config.yaml
num_hidden_layers: 10
hidden_act: "swiglu"
balance_bias: false
init_std_router: 0.00636
weight_decay: 0.19
schedule: "wsd"
decay_fraction: 1.0
doc_mask: true
Below are experts of layer 3 (counted from 0) of a mixture-of-experts language model. Rows are named router (the router's row for the expert), down (a neuron's output weights, with its number) and show model dimensions 0-255. Each number is 128 + 32 x the weight over its row's rms, rounded and kept within 0 to 255. Numbers have three digits each.
Before each expert's rows: a language model's description of what the expert responds to. This comes from a sample of Wikipedia text that the model never trained on.

# expert 14
Description: Agent-noun suffixes and roles. Word-final suffixes and nouns naming people or roles, such as -ant, -ator, -er, -ist, member, writer, actor.
router:162067099155117117139146156135168130136101149066108080124128161149125097144157095126137109140146099136182102094175173105158081202074095186166150073185067136141129179105099116177164135147085099140145062147099074139136137166112147139144104135083135115080153118134129115097146119096118110139098171155099114132103178140116112172121136138158137148077097112110072087131068110152130199093117143135169140168131134148106095113109140153152074124127084093125086133127120082160179178152166152160071164191148091158092151143143183129148161066163128123079090127171122116149069171091113076090137136175166167156105106179078109093123099158083140138104148132155125156123135076144168145138131071127099141197139100075132072064207146178137171150095112147166120107110105194145099148155111094
down0:077159200155113115137147128157138149128122111160096121167188129095149159090105123076119142116159123169133093094150130136135091089124121089084147134191201115158115150094103153170108139091132123139118104101139180092131145152144121055142158130150138077135153126123128139177134122169180136145132066179011090166175109129080112130135178147080127155152105150155142103118120134086103162151134141131155097131115066161170211151124154068168107132116115099167148152105192097104116115167166102153190150134114137144169118122096151117117151131072124132186110146158167135170107119177097168146059101118178143079149105116142099156163073066072098109121131147087140092102149093179080107093132095113196139116089137116159092125081103083127126153163146129142151109094153124067183143140078040
down1:156135105089147160103055093144078083163129145165155103113116068147163162145135146081120167141120114196165122134128097114116181150129148144062120101092122144103081154176203150087184112137111097141134115131100115140142165147172084098113073159185114105108068110100112163114123089112126140106100206131107120108100130109175165219123210113116167105146138106141143120133154159112087106132114173136155146076125104098193133113181103085108094110109106166175141102065143144046102079154154102125099113125097110110096103176132163124126051162151116098064068134107165121106120140129095140126158113173100138123158140177170154100211147094141184112067175121125098158125128127129093146071144128145182166150112149161116134092140140188129100128098090139101114102092063112147170110150177111
down2:151094076179145123074160118120173124105140097122112091178110158108156112083165118163144105120162119108111170097135082087149113149177165125115177144121142116143150131143190154164145157054160112105133127121129203201134122211147064135162128175134150080173119113160088110143157109171182165109098185101096093120076169169196096146074132230139086122155081126178090107113178180117198110136155098175152143146128169118094140094089192101103153098127058136117095175113147123107145147126226114085123170127146115147199128098093137111123115167121149106068116133156114146120161108061124114139135080124109136130064079176129121146119112096148103116069134130139156142147089115127133093160147081116109160109163084138150183126148119172110117097100154161135157121134157114106122116109146145
down3:109084116081177136168124173131153174113077107145155126112067161152119122174140160119123148132085139119131187207184137145091073124113115087068135147145093082152115180143173084153124000138131177057144133124080099105101126130117126093090123200111119055078120117139113089164142139118119158124080104161097096112171155132065090130137147160132145174114149135121119185110127128126134133127049136149148078120143102121127095127125186123157131141136104084107095110157160106115147170100160126111136162163169140076133128147081163124181133096152084102156171114162071129162169172161163157122059117114151115132106113119152175071067080101147129177112081146096109109180151154068172115127153130145098086156102119145076114159110133103120154139135093068089126139168107114167137097094156129
down4:174170107144164152085197172144189167171094137145111149074164129140098205142142139161136117125122121115163156132144091149136125125139159112164107119100125135076108077096220164117109110123112114086102117157172110142152115119131174136116121120117140141181205101084130127130184166161141119101090120072119099170159095132105155127154130111105126119159125125124104080180147150069113100096125175184148145131103184156084120138083120089122118086138162153136134122171125126137100133154167075161144152147119124164149137080075146150139132088092087121065139127110130144173097194149173155202099144079077085070171147094146129140147145161117107135098156128057121138130119110059134080110146093142134124147134151201102087147163086158152125172142149096102194087177071191174120103194211104
down5:130138134109127163094132103091183096140182072148149134108142173135095097154178051138168136185081167134144146192080104098190111116111157121107119111092119137149089179124150167150121087127142148085140132143176112124089078109104129105136139085071242175159078172129115120125168136181151138114179185102126103111131168129159141125077089105172154082106139145126154129118094115138075092112108146151142181137156147126150114086127120134102126116182086075150100106121114147159054088089096160155163100141119142168122141139132104204155179186170203167122122187130165093116142196102137140145152092131109050173106128059182115168162112128126143131134153170141136099104146112066103104140152087177148140155128120150129139085133157193157149145128133092125152098179103155101118114119166070
down6:116142167103090106147148108092119146065145113155115128090136159184100153127110107083140093114110082154129125119075142125125162180173128130105112136105069155157152123123184132138164082096186119112142096136167126080102115112080120131150098120092168175107083104105131062115120184118099145180212133130115099103156070206132159150177139080125174146164148153122149146086076121175134183159156097111115146133217138129155119133119135147122127091145143188180094156135154131137128126124133135169134103095186144099154134151157180168133145150169126131137171126129176165165133179098124190104127052151094184109163097115166080184145111136156133187126188137095153151117134105072217062094120090165165159110121128157103120099098090163138135157118107174137118128155124079049133166091065092
down7:171129099110108112049119090102086082104088080058196149177083058124160140131134181098132154131121112065071089064100095125137163152093178180093108060083179110115097166129077142091178086064129088102112127090128152138136109078124189082085148085154094144076102154129156116118176146148173147131139131085168170099168087127100166188122136178171119139091148128123092127078084120145163173129172166154162104098107195122147126081166089173161158124113149108101111120145100124166153135110130163144121172141106108167085137130093117157161139109110144166148180091153098126147100124115141161078142087172110117160101153148126153147112157145168161107079161091089135106192113104100179084090117112149106128138161154130168148149148122128074139096108093117153146093076124192132099108156129151
down8:152141090144135088108139127137129135166156114171126088135103126128175176091086144192154145101126170128116092110125045162102135184057107076062116115168155167142174121133149189135171157142160146106123192144133153155150084129112102084119116092111135144182099144137147114132112206083126090182125110132123181104116100101124085159139088191115123151120218171116092146114125100096138132120142098163150160141145130133167161143097137106166141148171137115106172176125179133188097120174139122161106163108112154180068128090144115096095106097106169082101119077138128124125135108060107106122113182123151116132114100120161193044203181093147120190126098054192089078117123139097139127152134133137135105113048145125165151139070172148106105059109132144132129134087102118145118133183082108
down9:166153145097092173104117137184168080182065119096141163111107136106135123121104172123203200083106135113138189139132125097087111138145148122149108143155082136109167107117109107129111075106153114161130160081089133145095144084098147120092123048039104213201129088138099136107149139051164097085110162140153171120115079121117088121111139171083091092171134159123185098113099091170156160089132139140157120115112145155126162201176122156106060124135123161158155161113157065165079151140099112156168128151136133175108130128212111107162122148129136165158146092141091069161118142181111172144080083112148148096128191173165101177071143140140113101135098166116076122141095138134153114151124098172149157124161189096153137099139121103140170074142146168120135097137159105105113173162097133
down10:171138125078147114146162122149101178095155120089094153070121150127096137132141151158163100099128131155046159085147146124114161181112094127114026104152182112116137198102162131100131160164115126148124097129086073117154082108115180066093146142101111121100140154102077152192098136112060155129145091116108190153122158081105099106104126167125125138156142124121117127110110095154135165191081115125160126089155144115088149145138144082098110113145109129111165180146165130117151139145132255191134148127147110203121105167105221116192115083178156118095128144144076136102187221129165134097142120135078097108125114078194139118109127151121141122090168089129118133147135165166136121089115112117122107097074122128056080103099071083146095128108153086110100133126134159088148117118115129
down11:110159117067118178151165132140091111084130218148135085120121191097167122082138076118161178133135110124148109153140097148185140090109132187133138140199142155160138118131108159119051115083207116136075116126074128132119158110163100070132094122137084109158131119155109123123126157120149139068185108169150154133101123168183147107089166124125186108103130157098116100133092175083078150107125088144094132130099123113142101133125131122180133094144089139178075166110137080184121199114134141137197163173138089086112112124134186092121110137117144156150145129168067113103156162080178148177129056109146166182161108126082151136073113159198121094109130184118176149149189082174192088134132083122140125127118103071149101120178165114165197120145096138140126130114101157157099131150153132
down12:069101133070126160128075158144157129123114160125129115153093153120122087173154153116104138130069117152144100103134148104135119188131122162110103100108117156103103133134145110134135127142126148109178142229101168113122167139104090103150096182147110133201105122207080055120086143131184123113075121095115081092140205089119177156106164125089137140204097162144139102100112164113130159124087120073105126152077082106148138084103143098135125119114162158139082167115096118096112170094122135118197118109141131157158206135136150147111138136116156147042121078148071120147095159126102141131195119116133129088204151067121073083168086154132103166153147096060106120101126135130095169039184129145115171091105102108207120115104098111056145105093120142136108144146144100117099123083116166
down13:150169145105151112119095098105148090085120161131130168169129150115113135176129087109155106163111031110138139150124142154130110139114112174172087092136167166157136157094088107189136155176082153078117067123160134104126147071098123125141167079185166213157132143062142160169083141088063139076108050098126121128158172158118104147163075159146143077093140144118110103180152088131116104113151135090140159076157146146108063093155125181123197095137116178157078083083133108148170098154099164184104138146120126129121100167170146099133116169130046139098166137158148112135162126129149089112150164111144150122092171130118148149128111129120158143140135127132143143108158164131101156142169176062086161128127158076167122062193103108142169103136116108099171060130185166138128170142180183
down14:094129124134183129117173161148162153181169113126143111148161143146183136118129152170162151092112139130065114131098109129179071120198050087149156133147144122145070159128172147097089166101156175191144131107139185153159146092137136121022092123125095107162141165114107110164120128132129212124149107128143167105172152154087141082127139138170101182150123123171114146084139144094144127092112153135119129160104084073195148135187079131128123099197168114176109090155107110125105135100130093074088128064200110081108140155120163106125197142108143147125131128069090143122132169142194110172130136110140061141115158134162114132193084142094151177096100103116124139129157134120084170150214164150145131150135185148159117130115148129103144117138132084176150106150128112145087093059157192
down15:119159106117142079165104088199080162107129162179157132162147087143115084070136093127113059149156114150125126151098114155079078159138131107152126152174119151138142134115124162156160162112106113135106171158112131169131129131103142125132105107096131130139068203129067102132100166109122143152181129153095191145116126069116155170154108142164151127136077089113151123139059112105112147119151107146062186119086094183226114141116093144110063206118082115116140219116131124150187102163139089149122120101134144114153104099097126165158072127139095168121069109147138082134133074078170105146068130135130130155114138161156198185127129119126116090101089165180116069066132162141109160175162109140156124147151117172147163132137166092153107162091143130126164138141134177124077090028111141
down16:140108112152203174157152130122166133163107120134110161132165130158108136178126131131104140115130070130123119097115082099177090104127188122114087144157150106156115083113153148130104123150127106110113108125140122123157114163138103105142136099098147131187039131036053133130134147129142137161146108177102144077126104106160091102141172129140102135079176106170153179158188108165136145151162107170112167117131078112122160173110111088182166129175158189116093121113064134140149163137107080161100086078185140137083160110046106205112090195055137115160078129156093169073122143168120116106159100065180149089130102115124124169117176105169144131110049149207109091146147068183128130136124142154139106124095190133077133118107118163116150130130160136085101118083119131140150125129055148

# expert 7
Description: Mid-word consonant pieces. Short inner word pieces, often vowel plus consonant, inside rare or split words, such as crag, krill, abnormal, intruded.
router:181083112128129124180172170144109141158081141098153101144166108166176011135191078143141135134100117142190096132175174157124140135103128172130141080125117101162128134116155120159107099127112129131099146168103149148139131134126206154160096156105148101046147083134138148089165089093124104146115190176031088055108164145073088151117141162196120170090076118093119077130084096136129149067192161169141147137108122095083093150140175135130125155134099078112113155110081107152187161151203144129061176172107123119112126131100155126209103119138139159099060123132154131148121175133086096064140179157141146150114136182107139125100142154101115128142144182129131150113108132148088100117122130154072157147158140131141084136140108151163111153124133164193120141113110160143073120147115143
down0:138119130053126143117149083136080058113145158125071119134110135069094138112103161178095069178097116156144147139199097065115134141099137149075161078073136136112162110146215181146081141157102111129135113193146088134156104152096083072154055113104126154154110117120067136110201131094132125132110088098099131166120113178127159078133084152162064125072119147177135154110161103075090177122127152148183082105091068128110142111129142155142136094130124090129090114157114131070087175127116146132171154117080085103145079097147213143107178146090116120105074124142148137110107135129158141118154145149139117111152142164121185052138102124100104162157057100109127131106142125107122118105147156124115116124141092058139116133068125138048118125106152119084132128118127155147125145135168032
down1:150119133121077128119089151164091156173118171099111061124185113138100200094128150212141082143116136168135124097148192088119133092107097193069103091072136146183155138106104137122079053120080079137142141060144131087143066173132079168134117172140118118114091134135114166115142120108133112150113121109136095165125128192066086094118054153201118139140139087129149156112106170166092156142163132119120115149180097176084177111088176094101145127121063126196135152069122140103114132162108106142126137130111102090145121089116077188158121166125092153119065172119098154099087120118156120136107124110107123115151135145107206148132104153082122143129130099099107109094103179121122105107158132126141178162123158138145137184132117107167132123078165153149129171171128076095208137046158100
down2:081165122125117100118098169082169092151094123158065159162139160104137151082089115107131120151149128142141100162117121120104070144140099097054168181099224143153078153138103177172094100123188135134162117160140161149124133174175122122097116090150117146098127067130101168103141149134140046160117093140116104162093089163194187141129131106104097121124097112158184122163156124088093174107097079122187073130096099101135115096222147097113078094111119247150122166138148105075163134138114147139079110119142171074098102085091086118108054185131164148113127106118075135151077152139106132098132122205158147100083104072159125150161132097112105116150118128143107120149143094112109109093171126155143115160164089077106104104113146117120127106128124154144134142054160138134130093119079132
down3:100124107134121130178156164112125156113117103155116107128125164137109138077126111110129154111078159107193107114138098177172158131122158183139081093106125135122106220094090187127109138149061153133120141151174131105129087175164153153070091132165107138119102115149161111133107138099143111069147109142107138093106169089124084156109124176089167187111084140145102105167095096130146101134198170080086190149125116141056138118092180171137175103159191098102163104059146105113153112126126103170096114080144137168144122121080136062122191093151103141102082097156149126090015119129129135140133154127188113168147128120126114107171127093131066109131172129201132150134143148181136180177109178102167152134137148165095153147199179196151124123116145099111146176074154147096132162117099160
down4:144096097147197118131120127083120104188126090128121077175077146116155142084112179173151141149166158098124132126115110097142162109147172118130181153082117208148159093139135159147080117104115071187104146111106114102134088083128154135095087159101075113065160109110109091107136134090106096170134124127115124130118136117127139147181170175155103174119184114112160104155208140137137189101127112059174090206180111082138077123116129073145084138089154138107130093136103187137140071121098152136069108053154138164095154156116083156172126149089186112130111117119212119141103187112093118147155139145185048124107136136133139131089212183191131101134116132079140110120111077158077121093130157120179171158110112151150123109109162075128173142117140178137132130146114148128099131137125173
down5:175073164116120126110089181166107102083067149154181107123123147187148132150109092158122099138123103208121140145089145095119121122103143109144183162097109123151140126138140128109141131151163128068068083076121095081187155115164129144116128154100097129100098118159079055098103102143111124109127115119131105131046102111148111111151150198187117090104113186118197112061094119094152156181131142100203124153229135079102171088064128178194131109149131102111136142144124118137151099099108113169117188133148135083161058134153093117078149134165180113151145094149107116163141143115118074115149145117135068110094080075128161141114133097174155155161083085123129216099104195091114134133068158144147177117146123143118137164085142098147128147122187141124101156135137082107126140108112107
down6:088147122077160083130097145159110081154117105130134122172152086135164164125078099156105150130179125200172097100103074159117085125123126095082151091134103106153068121156145120082108154104079181161132089092133099144109131118181141089125121193179087110118123094125116142138124151160124086122109104119156141190121146089087119153122171173110080126144149152168122130149174136156090131135073172170165137186108101114126143134075105151129116100137096111146188116123097137107135100154133119074157085135118044123143088107068171121084096119127099109156153161107152069154115213122110168166100139109105100061165142110087109121056136064134132196141110202087113111113102137137181191142120137109098137144098171110141072092074099085168147098148164166165072181111122180139158170093151175
down7:098079100128104149143123132153124121146144119143152142170097109117078153106151125097136098148155141146165106126142118090160133105164169224134146098104128044182122098153106103147096126109152095100145122156115135125071143165101110118103138103166146095083095104124104155094153070130045103143119156085092148112111155175132144143144101158126140056165093059116164112142114097056046087034130142140152083075168109143128108090125125120196108096082137143107150076132104153110136176143096157142162123109104129174169107170087101136168108168150147088102103164133140124142103061116159101076088125131102089141136146122092210206076112067164163114169138089095110182086148064155125135126101144115115137153163035120145127135126117184107129156146135138079099106095170160137121086118116176
down8:191137097095129109178158110165106109135117100085128135188135120180153157094147103102128076128189099137083121097098146183118140102143132179134114110105102203113103117145114160165142192179213122137035185172148158183149135184181094153151105074146134113114193147117158146143143056087078150123085193145090096118114151082117172140152195185164183070119147169081147121155159135086110106112158196119172178145098162146133152130170164102155094099110109156116228128130137139116110123178138152154109159150107152089113104145151153110156126150122164134059121086141178139089136119144166174120121154113121153163121184066117125113097122138129147118100095163119104122099148103121126131184115166119100098132110186111174182092108127180123139138107102097135122133118127159091111106130173117
down9:153122100149100114126188167143161100164065132129137091089123131072135154106175115141156076066099180144021119114130122075167163179138174155110143219177179108117057141113111109140068160146164130131159134115182086088079143160126139156114084134156072117152216094136126129094176122156112166139127102166164170168126104243089140142146118176119134132157102115130083104142109184136130169134082127153161100162159128141138176172107140145124151143128100146109107127093147137125155095160122112150136123140147147161131165171145189149179155107142062125122117139142120128136113137137132175146148180136104085070121064134120137107136109112149095129148068090102128150126122155146101092123074125159137166127064136140114196151156095101134080152159093155181102096188106148112152139154054146
down10:112137152148049192123133064113122186143077094092103133137161138103165131141147120132150117154158098131097137127117115131133148125173092094117081128134118085096143153156164160124057125139091146134093095107094120142099115140115134131081057190126107115083160177204084126130142104161202166123177158118099099091103143108152142141060113161144146134162075059033120082086143188164123102128156143181114205106152167095085117156153131144127137123073130138130113147092144182097110102091129180181120096136129131116131157162160100087147107157133105139188131156117096143126167109169121145101166149112065075135077117179141141134090080069190109146111143152131142182115147179070133089097033093131095123123115134134135164168164113114147120122119127187077128147115107162091121152091155178
down11:105191136116143117097100152127153173108156152172136150149140123210117105164156166102126154157120077123156097146066078132140139103068141097119130127073156170146096146106140184055088077134161144061124157126142071098140167091117086155095164112129154134122084127092203182103119118121119111121126119150122101111116156087204129113136150136122111152110146079108088113080154130146110141165136106136191164130089101140161101116074146120151177111146082086101144109116149083161082113094164177150133123109067084104100180151093079188183189128045153094128105148113144141079128168110157123163155129149046113121127067122130146055149070106117070138128095142086114137137095145088137076170107147103068107131128175085117133128146116190135136170131168132163089130110149124146135182148092187
down12:136091116123134166040155128159129138166141093166143049118111153136094182179162155130138141120109101162112093168136075112159081126151075086152120149171111126141097132185133179154113103143133111161144120084093160206198143146086117110143111088131115141158104064104114167119129145095111170139103136109141137126132122092169136142147095177085126103152088069185102068119113162132158187149142140082105159120106107068146067121127102135127127094137167109108142131133156081115135101105157080116096140107114100157117162155129101099157143122137128123081112102139141145114127109103163127182157090053118080132138219080194255163144103130110146124079038105169087108154090130150091139080159122148092141160119151135133152125193121189070105119138105155147203125126170129142152128146108117
down13:104104163119128128127119095155028112144129125140118168084082107152160105135105113132177161075144172136106068161171126168092076141169111073124111112111108134112194152143169172127105098136154184148153150096143106132113092126102137136161156187159121168085114142127171153097164181161139103072096144123141144143137138165121145139092108192155129063099102162113225088192122118119121148174125145110151139134120138177069058095149151124145110148109157116089155154136098193108125144079137121125146111173163089186128165127149089131119082184097080130143189189145098185130151093123196171170166072145107121119175131145112116091098141109125115146190130076058134151099124110185119097110163128097180163127120133136146135122113091134155115194178175112108104133114224121117137146159094135
down14:136142147098091106030170145166136085184101096125167119122095108159124096123125150094133128118106135108077114138170171113147137074150116118133148145106155174113093127121144132131127116123165119168132193127124215129105158147080071092083097150105112083138126116105113097105064185101166096181119184125118122093099091141134067136119109116120086133090169129152103137108053159089090153132095118134169120116203079117113135150210113122089193106152179183128137078142127146148109110145141068094118164160112138118104113135117181125220151160084070136141148091117120132168164156110127192152126138153146053096075131141115149172136133119158089114116097126074179135145125141151116139096151176133170107079142066155096191106113125091110072122144174191164101133157087098082157165158088112
down15:116089096109152127103170145157061105130139107097134103137122099210129103121068135131129167095111081126117156136080155122130142163105188112101152126147182076136098107121168087143152126115114127083144153106157134174133043126087139151097136174163100136171137084155106111132126155162147077070094145117092109131178184114086143090165107128050172132104116114099134140120174152111140069169140140101179162073095134165123040105190093098158156140121149116124180083157103177113093112099126153126070162174119125182161083152159100183213182128143107165082084112101145099141134133140124190118101129128131178120171068123109072085139130184120127132138114085178172122117103117174114127152110152099176098142114157147102108125100171154170099124160094132169093082117164138132125123163213175
down16:162115155148154133147140121119120069108088189130131110119143156123094129141152149144118122158204130194083125116180093110168109095068129129149102096159130144126108123125190096132088166129118125143121140125109117153110159183171123131118183196125127144160115145099153117120163180118164113114106125113156112158104072165125057115128120117034169150136147167144114116124157091104110120140135124107096096129195141131146145086161133088132070171187149095134214134125136155128130127120086117118146158174096164127125093148112160116102192102146064105085128135144114106178156172081110062116152163087180153116185120091150118162214159091076118113148163165091093110115122066158117151115189072081125104136069136121076173059124171124149116136166143177125181088128128061226157137132105103

# expert 20
Description: Name-final syllable pieces. Short final word pieces ending in e that close foreign or personal surnames, such as Ro-e, Gre-te, He-y-ward.
router:185019071115135119155133164178131147120108114107094092100061173172168085149164103168138101110109114137134078127143154093134045190106197138135129150168048217160095138143140117136134146131069162085106107145114146107198124150128137121169104188131183125108147087124092109109144117115072140155120142151090139132124118148107108108117099118157147163108077171089120157118112145167093114114183182167109151175166122059138110098145166098104119112168089117145121129155076088123149117162127136143108156152121080092106129135110147139154074064143127121088101137143164075108123164115086103109115130151184156178087122167095112167103113180105116141081141127107109104088118083196112107089160121137148132148161139106168049115125113166177106150106124137148138209091081163138077110155088107
down0:192144113095159118110100169121119157106155094152129196109165108150081088163122141125114071093157135107123090125112149135124117168134030099141129140154086177140098129069101119103141126126145113128117172200097098107140107135105133163157131162112192114211099192134128109155085128096081121151111127158142092124134108124110124099135093078137128143107136093199142076158093047123117151122132050092212099135121160152147097102121074128084161174137144120119095117027176074161133093163147093088148123146137188123163101101159157114117128129134103116093134155190153061108146095072144101170085040149086105159157165127084122067098192100145169138122157121152081131102047138141147061149150115148120150107127133151141145102134116127130116094102146105065135149107125159127100123120111114
down1:138131129138124147128130095174098116138131169139140087133112135112112138156071126088125132137136136222101107100101186159125081113126123057067183142203066133074170106174076074121217140102151118171163138116185188206133156145116070128108100158131117107125125137086084135126155130142203136111103176118107061131085131173125119110075115148126132107133202128126157137119181152177168156135166120149121138127101087105154144113146186181154142095077067104140135155193140133120117160180166122130079190082129071121132148149082107121100145100140157092141115121125158131196116075137146143183113133150111161047145169123108119140120097094123122144095144136079165161117121169061141161127127113161163189115133160117120118103161068168081070082123136164141132143138113100161169115135130109
down2:136123176106152109111103129078140129056141092136093160108079151096091152140158153112099059127090103105120140165091137168082143142127121151106170155096125073072144151099142107124133096110130139117101101141167118077126110132102179153110082139126147135137128122174102220104127118146099130121149183112132077134197121166127141204115106129131109135143152138154211068105104118108103065101164101083125132108175166129131147088094103206062102083177106113102102101115135079126179075077148147074157106091160177172146106095155143155121108155125133142161053163162145168096108111105135159077132154074098130122111227165131156195069158110149097175153141097186143153128111106163149111162137119121177118135154109083140161129196122123152113100124121130130152145165191183091104120085086152
down3:105120111119148114135134111131117167162110141130115092107127093138172117138165092081092144150112098127147103087079180192160171087171170129097136155174140137106142145122123153135081149109167076101132148199120096168238107073164132070143127184200121138152103092071117105156128146126132137089184097157145136131107122164148140187133130097115130154134160088141137136123181126145138173143091110029109117094135066150124124124176168097123061107121166100135148079149134145122121095088142137076112184118086105185065064179162130112111135131073151122181159080114129163117123111175124163080097138104125156182065099150170166135122169065128134115095124175146087161161124094146106176110156149124119199134090138100120174186095139130090098107104119175114077131193103107126101092131148159
down4:141156143176103152151150080135104145067131130115161135119108084202123118186112048103152142145173126083082152105079113165150130147074181127197115085064171110066122114094127109123101153101098127108096142137101109159081132076117213128154133119115120119105135129100110104091110120129135123168117149107081110125131131121109150146155135174130168183182136119106168116143117086135168145135082156146082141057083170113115171084126088152097129096188068176067114184149118098152154091102149114108104105153121157135141153139116122111164149081086156172086151156099117166113089128139130131049130166146109116087161084100133094152142170130200122080175119115166139150143122173088140150185206093155176121050101100090132161149155119138144112068171129141137037165074128147126112121137143119
down5:156161126110169103126143125125154114158100141136125124181142039120134147126147128197102136147089175211159166160100121086122095116094127135086156052136123118129177081109152129155197126138102166136148132121138120137158111113148046138144172155132099121175133116095155168183136134179121140114140090124111084150145197149100183115094124114115149070149146135173145158100174091066094137179148059138067075119128058160176129107121171117130110162179112164172130118129091171157103167126076141164132132120135085147114113109111138143093110111102161108131170149104130133138106111110119194142073108154124133179142078128109112137097093118127120210151102190101118089133090168122179200148092128107162153155123183069150113133115110133133101159141231107097134057201146113159158139114166118
down6:103091129168112114133116126126109138131127113117110185153063186119146145131148116118156129092149165152124081124139203134153136116112147133148141145147144078130097163121067136132157097132168114071124143124176113105123113138125165146111148042187153138173111181149190138203095083170082175104153156159113131106174128156136115136177078167142122138163092173086098144139124095078130115123124196109044173074179132156098145136084107102108103085177132160091114107142153109166122095135138187144179106109089115149179153185143134178144135122146104127142086137143132148097203166099120128150110117127142141075138108112119101121089164199124102123118152143130122211170121073187140089123124096096150115071142136071141171089158095168142160137168134058115079175083128157071145194199153128
down7:133108153090113121135192159128165125085148078112093133089177136104116187099136155118138109151144127154184119141070113164131093123099113175109143125190102141151120108081136137147165114148069113100080187092107124157180146114133146123140076134128161145173183125120116115092131162118140105068162168116205134115159157095115096150132128141106151044154130112099079058091124147163087083170167147089128126115162124103107161076123134089108128184081110146100163094151142122110045140107149203167142108183162111134167100121094122125101130158158168099146072133081164123112220159099122144101120077085129087134074099157095090145168135096119145171123087078100137142083101123137154077128150078163091065084130157183204172090109133160135115203121115139091114117142104151172143173122123153
down8:087119142162135147157143113149187147153155153152173163139102124067177211155119137109163157077135159122188150229164144166118107064153113151165141169144089135144068146130129116112106161120110146158172165124167148142142093121107082104138168075116098079088123152172135079137146108216234178112163125125099105177127108150108131178144131133064150107074155195114132109088088114040170178186119136124088149126118107159081141107119159111077177139121153122165102128106200147106099097143146135095135154108106111167145136098176165112098073137144147130154179103119151152133089197183155063162151096142131102115147176073111107098180153144114117122150109171137130106094115095136162163114121125108132116145130144142142084134148114112105169136099110157123135067160155106166134143166125082
down9:163140157164115076133128141151111161148142100105141131155084156106079136144170107108119089146108141082128101115156123151113111139159213172161122162130174120100116129093095153150084051109104067078109103132149160136071105149088161210141126212088126067170159146075147123164209104093131137139169135149139081120073074122170134169184110133135167125164134128089132090133131107113097175119138114103146139082096087076162073093102135111149116107136133135137186166060114136171117162067171148130142169138125156095146149129104142131092106098100132130084171113169161108147113103132142109145175169079120091149096086104138137162137187088111105126095132124179075060158121158093137133198111201045165137115110117136129119148130128156157162147169151097144138062122136082080165095080108168
down10:092136125099120150161063148064115097127136144131175108121140066116171145157040100116070152166160167090119119067091091127105125112165066115134135057139118135153153157087119087107128114141095129108106105114136115139082148134147101127205125094143136118136138123096148103122117046138126168100106096140091111198168098156167120049104129137121129160141087091166225162198084162135199150141097163047140093076095111154132131093106179094155137131153135140166163126140136142146073116052091151109111157115138146134147092097174152169028125142115192165147147143088121167098163159142134113108121143137158157096173068076133187104145149071129147114191182140092115133101133186101098160123157138137120133130113104142134110134141091079116117084132157120143135146139109126127105102122173095
down11:136088089132137107090064152124153188092122216145096163157147209098051126082122198117132080129149127137130127096160098085142139152128133127124120143120102109123109135086137104104146144129155145149092156082160122072177162090132117121118145127183104167082108155152129154123129059057102118094084104175154174196136175149105147179112093112112142181187136163124123165126177153116157098156127101102104170051148148124122123130123113191168137112155167069129111122147172122106188088128112168173197128124122131094141096180078082120108141070147149159109146160152096128132125102137169126138049107032103192064107164145116121099138147118132173116154096142147135146133141112128122100148157093102136151170164130042131124169134195085132143156116091143124102188104149108110109118131164096
down12:142111134132132132113107110119095131179085140149116118186117110168118094110127123096162141157190190155191112136133155114151077148197180143182121138130163072112173099168114107122089109082117090159087147092146107103159136131147201133169136120134159164178118184147108083107096152184119154077084187122112196093099154102092127180096215125132118128085072113151165117137105123113179113118185070113124134135161149134164179149124162109139104137114156171082117097151066096158151167154150131089107110086105124139080194153164148125143088118116130101104105124152162140142154126157094109124187096092120112109089120175128172154126087145160095124153153109149148141161222075137126124139126136090142177103136101133124112154042127146150134118141142147103119188083022184090122135120113202
down13:118113188124172167160092090122089087124104174106128113177080126104113138093025118122114105170149145139154177087145147116081127043122091136119157132149124091099109111196148111140167089147125138108159119162091145109110098151116090048139135159080126132109041055146120218103121179135174118134169136144145086132138148149122149078119145117093164106151159116153131094118156092176102121085160111126155117204106157152138128165158105076088129129163104137152140197104127125071132132159127135065148145162162118109152087164159146106097083104124132133201178123153153188132154165159102130130171050118123150142141061144113145102162146091086118136157129102078149148087111117159079161086147141074116160153113074102128105095092113069109115143139131082209160104162166122115160097134104118
down14:095098151124108094124133153094119187154143140161136143150086092133125111102153061096127166207096148121111197140163146154090165077134116169069121097151143161105145163089112165099187159115166109215135135144109107132134168093147130161110118096112132110132104141171108109135112108120082145137116114145121155109129114093118115131182072128111137121145082140168151095106114112085130188142175122140122127140072084122185177123173149137112215137086131198185105164076100118139140100113165079136188062136068168094125150141129148143079116123170109152101185172147109144194207118070082144177192117123127101116207135144130123138097152129163177074118117117141188169128088134112160144119111136122099111139097084152107149160093106093115110079159089155177188109150127111180099143155181179
down15:091095134167098082149117096120156144089122109063106124097128150135115107081115109142093107139146141139039163112127118078135141078087133141093087059109148106100056126107080136075132122136122123161167065134081144117064138114145115104107114115103140177069160128179186220099143120120118185164129186157141177121162093153140120103151079123128100106116137111176078137133073147175054143166167142156147161163148100121084101121114166097100108107106164083137145107145152128142123162132080156163159140129143169146165121153120128095103175119132048125129167175114149141169124117069166144085115162040111119138113182156059158138130133106128148077167076140070120082152136158180119111135124143095081095165167186110127121116105088113086164111103141114076182111166153110166148106159074148
down16:127166119106177135167110167094166099136123147129141124107177120126136124099124095186127145122130147112116167147153104127157084149093139154119108068121131166157150148147141061131237150122129102178134071176130165106138097154175168107111135107155062147105141122135135098122113116135118100125116157158117154117127108055143166118104110143118101103073122113147049088120131115157104124128095125178175063103141085152154055116160109099133116145129155179091150129130073133173093129192111143076143168176149120079076119091131148140100071144124139125123161116113135086164081172093143062117120135116142158136142180140136255112143097150133161136083102151156042082130096134125121135121089150115082119080187090078180104091161078153136069185143105134119073121164113124133152170137091113